Experts of a small language model: 9660 steps.
Below are experts of layer 4 (counted from 0) of a mixture-of-experts language model. Rows are named router (the router's row for the expert), gate (a neuron's input weights, with its number), up (a neuron's input weights, with its number) and show model dimensions 128-255. Each number is 128 + 24 x the weight over its row's rms, rounded and kept within 0 to 255. Numbers have three digits each.
Before each expert's rows: "gets" lists some tokens that make up at least twice as much of what it gets as of all text. This comes from a sample of Wikipedia text that the model never trained on. Tokens count by the router's weight.

# expert 9
gets: " |", "|", " of", "-", " for", " a"
router:116145111162144141126108132122133109134132082164147122135104098124163165106087130161154145109131138139162139141157094143156127116163126127101184094138166112093135121100119120153121172108142123124108124146079088097143190104110168119135132147128141123146092150116160061142136125097187110086115166157150115128125140138159160131104094109140149156112128156128155127113088179158160132130159
gate5:132159156079122132081135134079096118166113092109108149145063082118164104133118114148083099132130123135137074157168129090095130135113153151123129124125102121136137108144149116154190149147128098094103134090143144178140131147134094157166152157138136133165095130182096106134115119120123078104144095134084158144104155096113120130125188141112114130119109139152148122118145109151120096075104
up5:136162128149096131115144149141081097141145122123136104088167131121135132181171125132135175146156123144129103111117132117108143125094121136160075140177176154089079130159132123104131150113125152146108099149151121163124149128182127120081138100141159145094106157135136133112081124141151128081121101114088124135158139119113108142097112076117139136118133109118126123088089130153118143144113
gate6:115166135135118117115159123139111183099142127108143117155156084160156109110119089136110084171134117116153096118110176133106175135088120110153128127104124118113159127114099119104110147124148124128126145078118167130150133118099112156079129172122135103147133151106106095124151137148136162134140153088099145166108135156126121122151094124134146107136134128125138087107144136075144160145160
up6:112122160138146117150084131153164073130134139126120128083113164130097172094120175129144111103150148116140103138144160124134085089105129127162168126156125147144142144109130118143139077134130131120203144103168126107123136096098117124169141121134158128102124091175180099151161160129131159139099141155132156149103139123117124150153113128145095106151150154121143160116130114105144080141106
gate7:153105110148117094133130117112133126171116105100124129113169157139092161130100088106172133131084172140131118147132149131123124132102090156121150165162167122124091090110090144119172142099133110141140097162126134106113112084175102135094150133103129158102119139155131143155114181099107105112144146126096136145133121149096144113111132132121133126130161097168110151179140156074150143078115
up7:139118167140145152159123133103133162149101116168104161134137113122117101168140095090156150141136157128124103109157133170126145163156082125129136138169113136132077130096123104108169123123134116175119151155104118132154094125113099140143121147127100138153107156105103161129107126094160110128082117121110092092106101138138094080131113174117127115162138146126121110126137131147093107125106
gate8:139130185078109156152153094116117109119146157132159135113171155178134130137180146136123123150151108111117134111137110109136109155133128137155152108123089118146104107137070072117125163139115143083094147136106134133151138164148109178118137151103121146115107103110092110107120104157137146094165140140134139112105097122182123091139134182148109149155093094157169086158114124124161129111101
up8:120151118149107118117125115093147111111133107168144108103154103127080172106142145134137110142137132150125150157117108101106133082122166079089140141097118138133129116118100163139128117135113083164123138124154113103168125094118146121118127143109140089173103185102144120126128127179118148191125099155111108106133127132129125140115152099125088143157148160117122153130164162142128170141112

# expert 10
gets: ".", ",", "–", " (", ").", ")"
router:136148146175083106117151183149124094082108117101091117106119096131098119130100106158158115108176133112111126129166121103123151152143107118089106122103174102123081151093111173153077114132114133169123146120124134120126135124094147147105111121140132141108082106128134110145091141108138131132178148139094151109089129141167132125102112130125120106112130175159158124113104151151107120131175
gate6:141099130153110095123115109121126100089126152103159093135126145129122173089122129132135114159129142147109132111112157163171110138129134117144136096155132139159161132116147128174120090129145117101123119128134115140116113136144128156077158153121190119111130107121160119143135129122147116120109098127115127212105144123134123092136159106134145103118162093182094069093123112125132121117144
up6:135109103143158148080143132094098116140106130111126097124155128116128156112117146117135169150157138096144124146144150126113134140120131135116116138145112159158109134148142130139183091113129112077077090088152141175141173123147133146139074124149115122100113134136162136133154167089151088105150095111097104120162168093128149141145118122100118155113133119102144129152190136135111145102152
gate7:137081112094110137143135126097112159129127091094059089155090118118119073105110158085146115110127149118130151134110123149103113116096096086085127147111118114125144149087121137168130121142122126122119122144149154134115114081160129093052121088095151138114125134117110155146205113094133133138136129163135146171125152099086102138150102143146128144166111145136169149127113127148084133119117
up7:120091128129116145150133124150119127143163132134133086152128095108095092116130125090111126118100150140177145105124145146065060149121196119144104120108164121136156129128093099137168112131157138132091116137123108108129114211130136102071121148111141154106134094135147108144114167129078085100123098117136121106100185109153162170129129132117167110115141122130075136121096115143107154113139
gate8:107207125126172120094152106101115165122130160119130113096110184127091104133133165132105095141094084114171165116105107111130113145125129175178114121142149121134106107142174123184136135196136150123142138100112120125151181135125161108141084119096101148114136115090183113145114131126117142140139080137129135126133133126109119158123125134148145108132164137112154129162122125108116136118099
up8:135131109135069099169149123130144146131136119124131128070138127121111128096113133121149149152151166110139131123167149136141073132125147122138144090158166128189097108111102102158119130153110176125120113110151122154115142111126104158154126139122101109119118112157114139116096134117101106112153123146132155152148177141135140135141117148105134106132159155111131137156096124142115161086118
gate9:103112133100141095092110102109170113144136090099125135129102126139110111106107090174188140092123139155155105141111117108108131159127151160163107150148143135173131109137135139130099139124152128099143144119107129153132077084121136142108183103157134137140128131126096123147129104125108143131118117130131129155087156186125123158174122090134114116108123131127151140155145097094162090143115
up9:149118092125131151139125128136108165189129126095116161128126126159151106066121169154160101127151114131123105122147107174128166123087153113110115127117150101133138083150135077139128110140096136151122084128118133122094146130152097151133103129125136122147110140159110115165149143107141106135126132124178128122135106141108118161156115137088154126141082146136136126104131153136103143169122

# expert 8
gets: ".", ":", ")", "°", "\"", "′"
router:132115138127111147132112125114134108110132106146148131142173104120095139181109127140156085152152120104147165106158143112136129140128146074084085098112176132143129137160108127128162127145115110157112111160146138136088139128120159100106156131152153147104126128106137124138149106094130167124171142155077105139139164096140156107102142189120160099135121146124138119119107159138132140082094
gate0:142149111092113124145110163148146098117107139100124112122139121151123063081170153099164138127135119140152172145108106136115132139159106156143107111137126157113146108133131171183122143105139156123097109146085108129104103135127131124148078132143129145164101157138093125136126120097081144055118145140105139169123118135127090138128153125111125139151178159133135154137144122131178138140130
up0:180095129142134148130146112111107125135126111121150132096096124092132095113160157127118138126146141125118098117110107137113129134104098125068152148092157119102119128108127111150183104119100137126104149101178114162107187129081171109125123136107128130127136100150139111114133135136113106168173121179133133114141094129143123132174097148086115189102118127129142109139150132161141120145124
gate1:125148063114103082165114108124144128096186168156134169121086119111111116128088168166127127110128126113105148113141153141152072130109132110159087118106135101156130132139135089089149110133118108078163149094124145090103094127121115136106113136121145121169134159143138119146148160102110135095155137140104117177153139104117143149136122143164153121139134126100155114122144084106108101106084
up1:122112124168150124122164115168060120129151135137122099075097151138123165169146176141133081123151131162161119150138143106175099127157121134147164128117113116148120109118137156094138142111104132135107089171136124123164117119109134107109108124143131155126147116121158128113137095170111110106122089143095153115120133133118103080138083136139093133135119117141094117103099108115158127150125
gate2:128136116118115141124076132135138128094154140107121131083119150125127135108140113149154145166089126121145149126126132130129104080124105102103144112173105100134106138112127120125139129105121111125118121123145130124127134097127124126157162116066126099119168147138110127145155103111092094117100111140153145127132113123124127143099164125135158120086144150101168126125115082124142165132110
up2:109094174119142134167114162158167132104128126109149131149117103124152078147154148129121118144194135174120114100118128138157148116140147170149118131155149087137116109115146105112099126151169123160142140128105124097119135152153148146131089121146157102137122130115137108157176152138086148134137160148130125105112162095112107113129114099121090108139131127136100147125090096129125125159118
gate3:130118156131128134130161129109118156117118124142174130128165127098145132137122117111156080090126100092134100119158090137179119132083091162110132137107135155178118114096173129133128129122138083105145149102134160136093126125121141116151115084111083099134155109114097130147167093136098150122119128159134147129096155117132103150134101164141109149138102078111161142138167146084139099118139
up3:143131093132136129129115160092140137114169133083143174110107164115139087142105120140091092089160086162127112160115134135126107146124132124138149139121094127155148178122171116105174136146128157134107104138154077152135097087170142099141119162144119162131111171153119097119114096112144108147161149102135112134135098131138161096163080161138080134131100071130139156174135139122117169137089

# expert 1
gets: "\n", "-", " |", ":", "|", " -"
router:107127119140120120094124133110106154098157101169105140135150089111147146127075135168158096103169128133139119103137135152151173112146109117109141122129140121117138119157104111164105181159147124138147129128105120103084150108112180092141155114140127126112097135139131067126167120139155131110151130147050105155154118114141154069115110138133151132141174161104126117079117139141149175074115
gate0:103118091104086076098113130112111179167109114148147108139128168130097139149124164099117072101142128135149146097103128051131119147135130140117132135111124164131126144178194116157130174163104123104145153151141146141141152123115158148110133145098156129130132121100121095122121130137125063115155146114152141115163150164119111129126149158140140098150120116148118121121136113169146115165088
up0:069140115113103155117156162181136156130075122116127146136123108127187152151159113130140133135125130119145135139127164174116134093154165133140115156121154121146137118153076109117156176083127111139138125139137140150136136100122064112133118175146117149126145153131119186127102125100118133124066138132136116135114120092130101095124153157092169129128157143112128127130132135129146163144156
gate1:163130120108117170146138119114175114118109110093141118121113116135132108106105131139130129107139135102129167119145101133128143112098145113094140156135113120124148146138152118144099110105134091132112088176160130139156131100132076139135141134159133111140130084092113132112122120163111121118134128126159159118090108161145153100156131125186135121145141100130132154144156144098139135119122
up1:141095091118112150148103152138096151114123147111108154125144100087143104106143150145144105150188146168109121142125157136121095135140117132171118132132131133122166130133132095155134122137159097120155136121120115162105117127139127109103137123142158141118117155135160117127122116111123141087122183116108138147129125147131142157144110075128100132124171141090148132085143135113106114168157
gate2:121109156114105139145110122132132114145134109093097126113142144134155131095127066149139131109094132165150102101134120135148101163140127151145122146101140131091152120181140142131157113185152139139105158111121117157162105114151120133088146146137134109129152103125127134125133132144123124072101139123113137124138125124111095115118090109109106175150151130135137084091178133119184109131095
up2:101145123084158138133079137123152121153119152111115132099114101148103096126139093080105088159120174130148133173156120159123143134174105135119126123117118088185084165096136174135137122134080131083137160149114156102150083139152137134164110097191113129112134133120123137143121177090118105157104139096129139145149110132170137125145139128175136096147113164154144098134131137122096094109121
gate3:141125142127113105124078136166102121189141158110099154123138147151151156137159088165144126075154165125148136137125097152125120113134159111110170165119098144097142141079147066180119112118137159144140127164123161138090122126168142135109139114137135118105131101140113168138123136104132152146113129173161146130117140123136141145140111100132132154120115110080117077146113135135178114092140
up3:114135141098107130139148117101124120125124098131147135089102128123114142136120142122129154112093069153083122082136138139107069153152109151146084128111178103141142114098098090085123115116169118140158135132150103129135163156118109171096151148090174101145115152157155110081105148135109179126132178118143095079145174108094110159132123172112162086136113145160119142101166132123114118111127

# expert 6
gets: "\n", "==", " |", "===", " ", " two"
router:147101108148140141116135141088059145089119105145138102102150123081132140124111106125119120112102154135108180140146154132153147168101129129104109108120185104126172128162089137157138137113153103130115104134114148091136163120100169140096153184160124129097116125124118102102109153099132167136133128145083155136137127138194171101107083156110152094134148155094165180129168097129127141101153
gate6:142108131152136091089110108123134128108093183156161124134126159132123108143164129148166117122155079104121179102075167122143159071118139124109119141153105123145102142105127119142129129147140186116117110143147148104103150161172176136162102106153106127126143115140133173145136124158149109117157136138144127116118131140157162124104172098147162121144117145070135095089128101098133130100110
up6:109070152147120136128108097134115142102120113135111182175141147138164143081102114159140090106140105109136124131144124176110118138129133080138142133121151100126131126121134112154122107118109085137109123089161129157102121155094095128069105120127128130157129140074134118129127105109081115149103124103107136136132113154171123106080143148102113109141082182153129080173112117173140152151153
gate7:120123114080096118146134131111129154151092180111129090091073166170110130102132154151148141116148160123121130102136134091113133122080143122090109172132123124144141164147120135140139109127111135137123123124169144161099110114187090143137113094146154116112170123118128090154137134129124125106141137172117126157151133111167114111159135123124094130138134097128125117130195154121079136129125
up7:103146136136123121111118176169094124097136116137109148103135126108126130154064148088104124143146097127116142142101085136158153149128167160157150119162160119114125112117114095099126121114137148112124177132128067103137137118056125094099120174172146154120134147101129161132110121107119135134143114141124112150128107123101132167107119127133070100168134141095077170122087107154138118124129
gate8:160142108114166124114123180089145149152112118193163138111155171113125149131188142161142130070125105111109145110139114116157168122123109133103139115086137106116105148091143132128152127136167077135103186083135114135130137093138135091159099111097126117127108153150148118143093128122132132138138160153150115087165134165137147151178139151149132149115081150117139133117139150150091169103140
up8:111098131151110132087117164113162116131129113109090136113171131103162155173131142142137112165131137161098106121158063137142161125060111156129111139145154136079089099135139148131118108111153149079110110159115123148117099150093166107158110137125108135127134132106115146096137127094132080126150116141181125115104123121152151120154143148109157119143092114135161133084121166185123118110178
gate9:147139113094115073104150123177115114117151145168152147098114143110118115120096106138136129129105115138164109149106077183149145167129114111117082120123082124093139142093084114128139130120149125118141108138151115116116145143168126127104156156109139067114128145146108130134099107113156111119128136120111141129134089141141119095138074091092100146156104092142133106124155108126085136129143
up9:169099155173120123115106155090146116130135144137123097100117130140114118129125129145141158148079121151147133137137153199155118124120091095146128157128165102088121135135131144150098126117148134124159105148155109115124154098158095137143123123104128157142142165129161119113130184147093138100129169080120134136124140133140118141068124149133129075116144117105089137131129163187157152147144

# expert 2
gets: " and", ",", " the", " to", "'s", " or"
router:109147154152132100133211157114118120134139134139134126103135109144141146118088104135123078134161116106145120099147148125154150145126142106153154056126143133094111155150107133129129169107120105168116100143122103122123170149123144093134114152141136108137108110141126087163140143120179127122135160155111128114136118125137112105103105133128137116135152137090174131130094156150140115106181
gate0:122121137108113139120126155087135146155145130105123086138172125167090120080132150161085115163141080140081093126086103109113141192135106143165141103131101124138107150129126138152150102095153146127144141110151097118153130116164150112143123138125121123127156094133164140121129147118149127104145131114113110077139130137131110139144123149155148106133175103146172114110149144119106089128159
up0:144132109101096110132141097140126136140086147137172108096080099120096111133144156117138105080148140127194139114082153141126145087127127128133152140146170098137144109110130107101148147149127129099113097163096150142081157158128093139148113138118086075136160132085095133121118162108086097163104129130148161121160175104155079071144153142151120133142091164109139115138145099146126149136101
gate1:145154154155140131135140114136152141139130134109164097109166133179076099139133094112133095188124136131095101116117086114136146141165131161126128110106136118140133129157163166116085139157142125131104106144071156173135134091160134160116102126180159139110125117163117107110107137138145138137150073121169135116110102155138151130110127137114085151102147153147108099094137151127097127158089
up1:142105123100131105163147124125157141138166131119134119184120158097142067167124150135171099121103129153148136117124119116133124159108116104143089146092107116146125102089119096124127108129114137084144128130144105097133130121107139101135131152143161079123119135099103077184126114137158116128136110120124138165101103158149104125119130125109110130134128124132115126142118110174157089152086
gate2:122104133157151100163136155162123151093105120097171108140081128171131107131130162109167100080106120123138141116112145097071142117153155130126112127138097119108100124114151170112129105128139146125144117114126116119122155123110112156132120105125103044153093125152134123127123175130122089119137113113191144164137098164118152171125137134120099113112130101109127116150089092069115151119130
up2:144102100108129157134103117138130145129085110119155126174160112179118126110160141129085088120147099144144116100147115135112152120138147106119114146135099108111107115134117149135125069161162124154107126152102148113170159149148150126119074130067086116110151140118161154118155121112143117102193147135112135146103139094174117174101103115135123116128100142142169097151089143115121128136129
gate3:159167174124114115139118154107147135126121117114103143131121118094152114104102169135133139107109131143087130104084150175114120106141157123135156109178100156172113094111168175122104135127174156159138099119115059085146070129113121118118150086109143162122162120172138136132099159122137168078109103140131146111116157158096131148122104125102142098113130132111103128070116141166125084143085
up3:128150108066122105151124171155148135119152118101111113144143149116149108151103136095097140138114139144157155125120119163123139153099123080127121113090115073136115127158117170117129088127128132126181136117118132120108118123126113155133121162129143184128101113092083111102150155132077123134184132182130085166130147116096114142123123144083115119129095202112096131106129160094106125112106

# expert 15
gets: " (", " was", " is", " were", " are", "=="
router:145079110105133117155143131117113140069155125114126106092123119112101116124073122119140116114116150103139164098136133140124166171141141077160112118155165125139088091086126096109141107101164131142120111149116152126161111131135111120096152148118141149124124138073085091116092169121162157101144144145159142123101093144132120080099115165123104127133148154147158079110128115123168148088152
gate6:154099130111127114142104106132126118119114133105160101115130088128135119153145173115148140160138160146124146143141113086173110127179148118152105101118126153128160135101150128124152096121119139157137100106165116144151117121120137160170134140146143141144144135099098121147133132141127141098147108121163117150102093062090144105085125144078138161125159123102127129108169086148122117117118
up6:103148126082131157140086086132110110123128086103127103091114110179169142168098134107124121067117114185115142142137126073104137081153165137148149116136128160081127099104093124124165085142136135140126191167144162135076144133120116138134157160142108120129141137106159142110120082146111096119118142113139118121107150127083120125114115112092114135142148151113095103165128122092085118103134
gate7:155135093116131151122128163080151138139164149105111117106101113126107142109164121124097134136099132081139094081124157172131133123111113135125117115140139132088147123114140094154123075113159141163143128132129122102120159089135106144143151128093124118164136128107142101147141154129143187166129121089086106145136141126109128105116149107134143123116130108115095157184130120115138131170112
up7:118163083116144116160103107147167144112103170146119157108160132069099109112177101076101067153082158085120110123111104125098151117152130104121114112146130123115157101098147125110105157132143092135135105068108140107093116139164128129150124071108109130140130120132164127180136120124119161137115177106149141096095106114139107154114136169141130113174101112150081143137147110109106135103113
gate8:140097137054142158109158117134138123136120114133099111096140112141109107102086083118167117176141135133115066129152192154149153142119105119129128160114103136142122125148137126126128098119130133109154154124138104094134169125138152125112106102105124108112185104109118130148117119122188125126146129092146137119156117145132094158133137111105096095153131091126162098143112103129138155102146
up8:103139111094103137136125114141133145134104165127136146124068116110123090126132112096089187120119129114121142141104152133136144132120067148120156149139148139134124147090089091110122117111155156124140064166169161121164161110113150144144121125108140135127167132098102128140146139131117118102128110176100087130138108146152141140120111153111124118122104123098095133138091075098158155096134
gate9:135138138140121133084126138142116075151156137112131120116173135173111141110171126110149103088151098150114150111100161115151153136140125123109111129119140173144167144163144139152179110119136170114138100125124156111136068106121108116176132104131118173089138165109106148153109145087093114127134119148102135135139158156137145161119117149098146123135131145122113162156131122113162112147114
up9:165172133106094116111097099099111122103128118134143116110132105105131129104127193114110144142109097108117112123090157131130152122078154147110086103132109161109115116113153129113130131145150099137085135121172189146108152160119130156123121166109148079114118170094118133141144134136120158124177103129127112145181125170154127161096154139152101100121159106113129142147114115176106129145156

# expert 0
gets: " in", " the", " of", ",", " at", " from"
router:150139111132139112137168169145119097143170107156131110125124116116088135155076139149130124093113131107171170127141125131168138151176172112100102083116162114106135129162147101072092135109125187127136138146106087143125145164157166097156155136147123143145125131079132075156186128093133134127133134187130131109127097134145144100144106149141106120118134142127152125109151168185154098100127
gate18:146138121090120147131142162127102106118133099146080145106183149171114156136138148092127111116090124143159122158148099110128149087104097127083104149139122182112130114118137136159127117156109139095096134128112121074124113140133099144157137139051096086089115127125122122140135146135173104100112134121122131094106126149127125107119183116160167139105103141156124113135099123110145115151167
up18:055129117127128134112116137164162074172124157119130115089148119119142160139139140136149108117126104159210081101108135107140144144154116138135117122094130152092094142108180172105094151146154136128106134107101132112135131115128119113108152095123135081114172192124118131141120127147111101127104109116094153090113127122131196141129142152157134117147135135111123132145130123162125114161167
gate19:113168105141126095088167141146126092125091117178156117125097128094140138138134120153134122144151146131118138142094106147190127140119099135123120126105113109120140093151129121148162164120149118139126108155118107105139165142101097110115114128101101131101095155106130160114154112150122137141102158117092118154132121106103131098111126154128135106119102137152095148156126123145126106132083
up19:134121119131144106146118180109155126122066103127166127072180151131109104123100105141101135118143099126124098106166138142121145063103147151156116087148118118094135114138120105154162100136122105104089112163127122142136116145128124135133098118115127142136108097115116121132150121144117128162134122164115120113146165165111134157115176114097162163141097170169113152097137127124133099108089
gate20:191137155152138112118119136153107132084104149135125123118145133138139138118117114114185135098133121132105170130130131128126116108162099081121135151137117175133153119161113117103121131116136103111105102163157078149111115144139201131119127122108116077127105110141140133151175144133114114092141121129098130153075154121086131132116172119106170109092177157126114110108157133164134107141138
up20:154127114141143128176152163150120131130126118111120121149122106145133143096099129128141115133150141164128104116161140134151114112064106136091109152121092104144142111113109105153137149119141159142110153155133152103089123153162129109122107116161128140107151142136069150120149102142129143124152089094144142158095116096079148147143141141166113174134075122137100112145138135139143111154133
gate21:080166112116135093131142169170102140145098094105102110121151130152154118127126094132135139113150122141157143127115116122167181129155106104179147135133121138133089157131097161148126140131135123125183144129102130079066117132135129125131157111125120124133146094124110142106157136127117143082091126146150135098153097123080129122133137139163109120160084170157120080122095130097121094122131
up21:146101112150107121128199096177100112136083129124142129144083127139113138131146107107123151147127126153113160133140155172120122104136109114127157159109160124077129149146111148183145137165133137144108136157159143130094110153139120125085104146139102150133099137136166134098135112143142125149139125135108118130109139132101088145163140123115135150122119145118121123105156133109133146123098

# expert 12
gets: " a", " the", " an", " The", "The", "="
router:135151120127115118151169138097110114114132085150156115103118100109131121181100139111147089129135156085126145106185134140171108148170126109146113097108161096097162161129074118120135165115148151125133128132137130120116137104137150127094166128136123153110123135137140111175112165099149147080130120152135098100148157122105120136112121123147154153112130120108146120110202138186126102089123
gate0:155141140108069130140112124092096110133161140091164093150118156117123162124147177091144124135152099098152122099128119141107156120126140094155149129171124162163154107105172109160081111156116125108115111126119169151166163094145119141169145174148136155108099142107106142084110147131126121063125094173123115154135100158152169145170122159193115111158130189145155103137114132122122106137177
up0:123103102109150132147088121137134154107142112101080127105141131155181118146137159148110113103124145109150096136103144143104092145152115137111102129089143104115119114135119123134093129094056163128143118123144113200151151121123156147100145112089124117168109094149150142101145106108115093107100131112149127142106120109104151158161105118087154113150148117140133117128145133134173143153133
gate1:100166158175132110126148131129108126133117143141123154149130114115149147096109137078144128178161150141113079137151129153095102126118143098166076123101124145127109108110116122114121130147160110150107125135131114118152137143145128081131136061150152163162160151048124115166109118146107161136162130117149129135147173113096132151112097145095174157178110122136157110134146166124115100144107
up1:143133161105148190109127103128148112101090165145118138151119142125132154120134095143142090112126132067103156155118147079133137131114136118138086111125160167120119170131113092090133167160174090131114127118154155152132147155157140135102091136173132136183116130135130107125083129144158161156167107124142118108178126117128107110056146125123139133157118135120128125098170109150144119126133
gate2:176127118127141140125156112133107122149147122122167133147146135146097096114120139104155134177117110115085148150122146164134152130131156123119127118126128159139138124117154147143100068146140136193100142208096150108161155130096116127123132090132096097141124107175126143104156108122160107109129098170128093158118103105160132166134105161156101097097117108122150119134099143106124173142122
up2:175138146137080088134125117103112157117125161142140124131108113124080136141117100119106133154116124137146122117138109118124112153145119127148125151106113148133141166107129125122113127103133129134147123152106115121116143112162100089117134101132133134100110104134161128134105108158150075172152126116119167134126146114133138134130172135132119117074104164133107107118147136117091101144156
gate3:196148106090111091135143145132116184120118093108144084121128136119070140092127107108141157114086142135180105165095111144112142097139102130156090102097140114088125134141160099132160131164160090152142112111132094156108125160130186121126123121114130101115119090124122136157138171136111173142133153145117143148136129139105081086121151125125090168100096120115128110140141158123129114128113
up3:151112147105147105108100124126126148103157166108109099118124078137127099146144168125144129124155087117103115123140138142147160176163133175121100098088153128130076141151144137095131093091138145133182118117126124092133092122117200163146138122183139169132130121094051133160098174150163126123144136138118122156158134104142122080098105100136142119104110134128112111146142165141129180125105

# expert 14
gets: " to", " that", " he", " was", " with", " it"
router:142138088167128105138181132136139122107103127133147097123141133115093153158075102176164130128084162121142145085150119094145117127142133113108143116111126101118136118120115134126130153120160079162140112116137144102132166156144133123153124202118115122147082160102117117157140173111136139113143144157166122113122120095138139094109094167143116127141139142144191137130147164148194128147126
gate0:108154144130124128136157172154123144109125152135159102118088116101166144135154127133110176127149133106163134103181130114124144139149105141128162110148107126128134152111117067096091119119114140120151111133140144079091125112120108120151142120129107090124116109116110130123114165112167160152098124139123165123166093132109152084130119126129142154127121106151154136078129095108110150141092
up0:094144109150127099125095108146118093106080141094099181114131125154117174108150166143145114120131116124101134132146095159119117092106180159126082106126099097144185145092146177107127074137124132127166107104149133144119158141109160124140105123111128097111094170103120147095186067147117118128146128133149117100142107109135138146146160120141104131147076120096154105110095124132147094137158
gate1:136129164149169125142105100130105121156140151136146183129114140136138140112091122116183141133106118136168155150130121117142087112134123099162149116086109140157157144100142159109128122152159095113141115146112098154153121120157129138203119163155109114135119167169107088164131121137118116115131071130106120108101170160151125140104157164154156161079148141138163094118135143161088138184131
up1:120120170132151087143145161139090113128146124125113160134128142101119101158155098138149155141154123118146148150072113173152108126152091109171146095127121121128149150134133103105095146138168127136140166162107103151109126127141104146145157103098109147108113151132139112165159150170136126155131113113110110148144106159126127142170111162118118125108121135143136119123130136129142103126131
gate2:165106146121118136152119134110143147178141099162152159107115089098135089128109111165152147131110164168121132138128163107116139080124144145121099116104091106096105141111124139157103097131100074175121103163104149156099135156164211131153107126115147127128169073143129133148106121150124143135120161118120089103102159124168129168144127103134167093149144157111092168122140116154163128081130
up2:184126154135141130134133107136117167185126120097139114129132139124160107126087167152134131088146156126097103183093128113130098109149144161109100147087115126105147150061129172140119142103189119121106137120153122101138141158123144127106123144114125137158125117127168105149143125148114100080140131142096119104108144138144100168122132125153110116136149108153138124102103116166141103121092
gate3:112171133105104125146110106180130079131102133083110094141114132101162130128148133136113120126127165104140111121136164114140066152116150108122134125158136130140118118152145135134111116127129111148139100098124141114127141194143130168135151173127127139128124150138140122143157130124142133126147123160108121133154119080138127154122116132145142103130069122092123177083146085133124161108147
up3:121108102135124129150114115077122096129048124102147119106070113169139088143139096070103139148089112100142096155140108100104097142108117132173165144139158176131127141141143119128130169110117102122116134143123120099098155150177165098118122151105159158141179159102147142142159106147136122080119150136119162089153071114120145118137146099098103135112161167107144159128121107098141101147138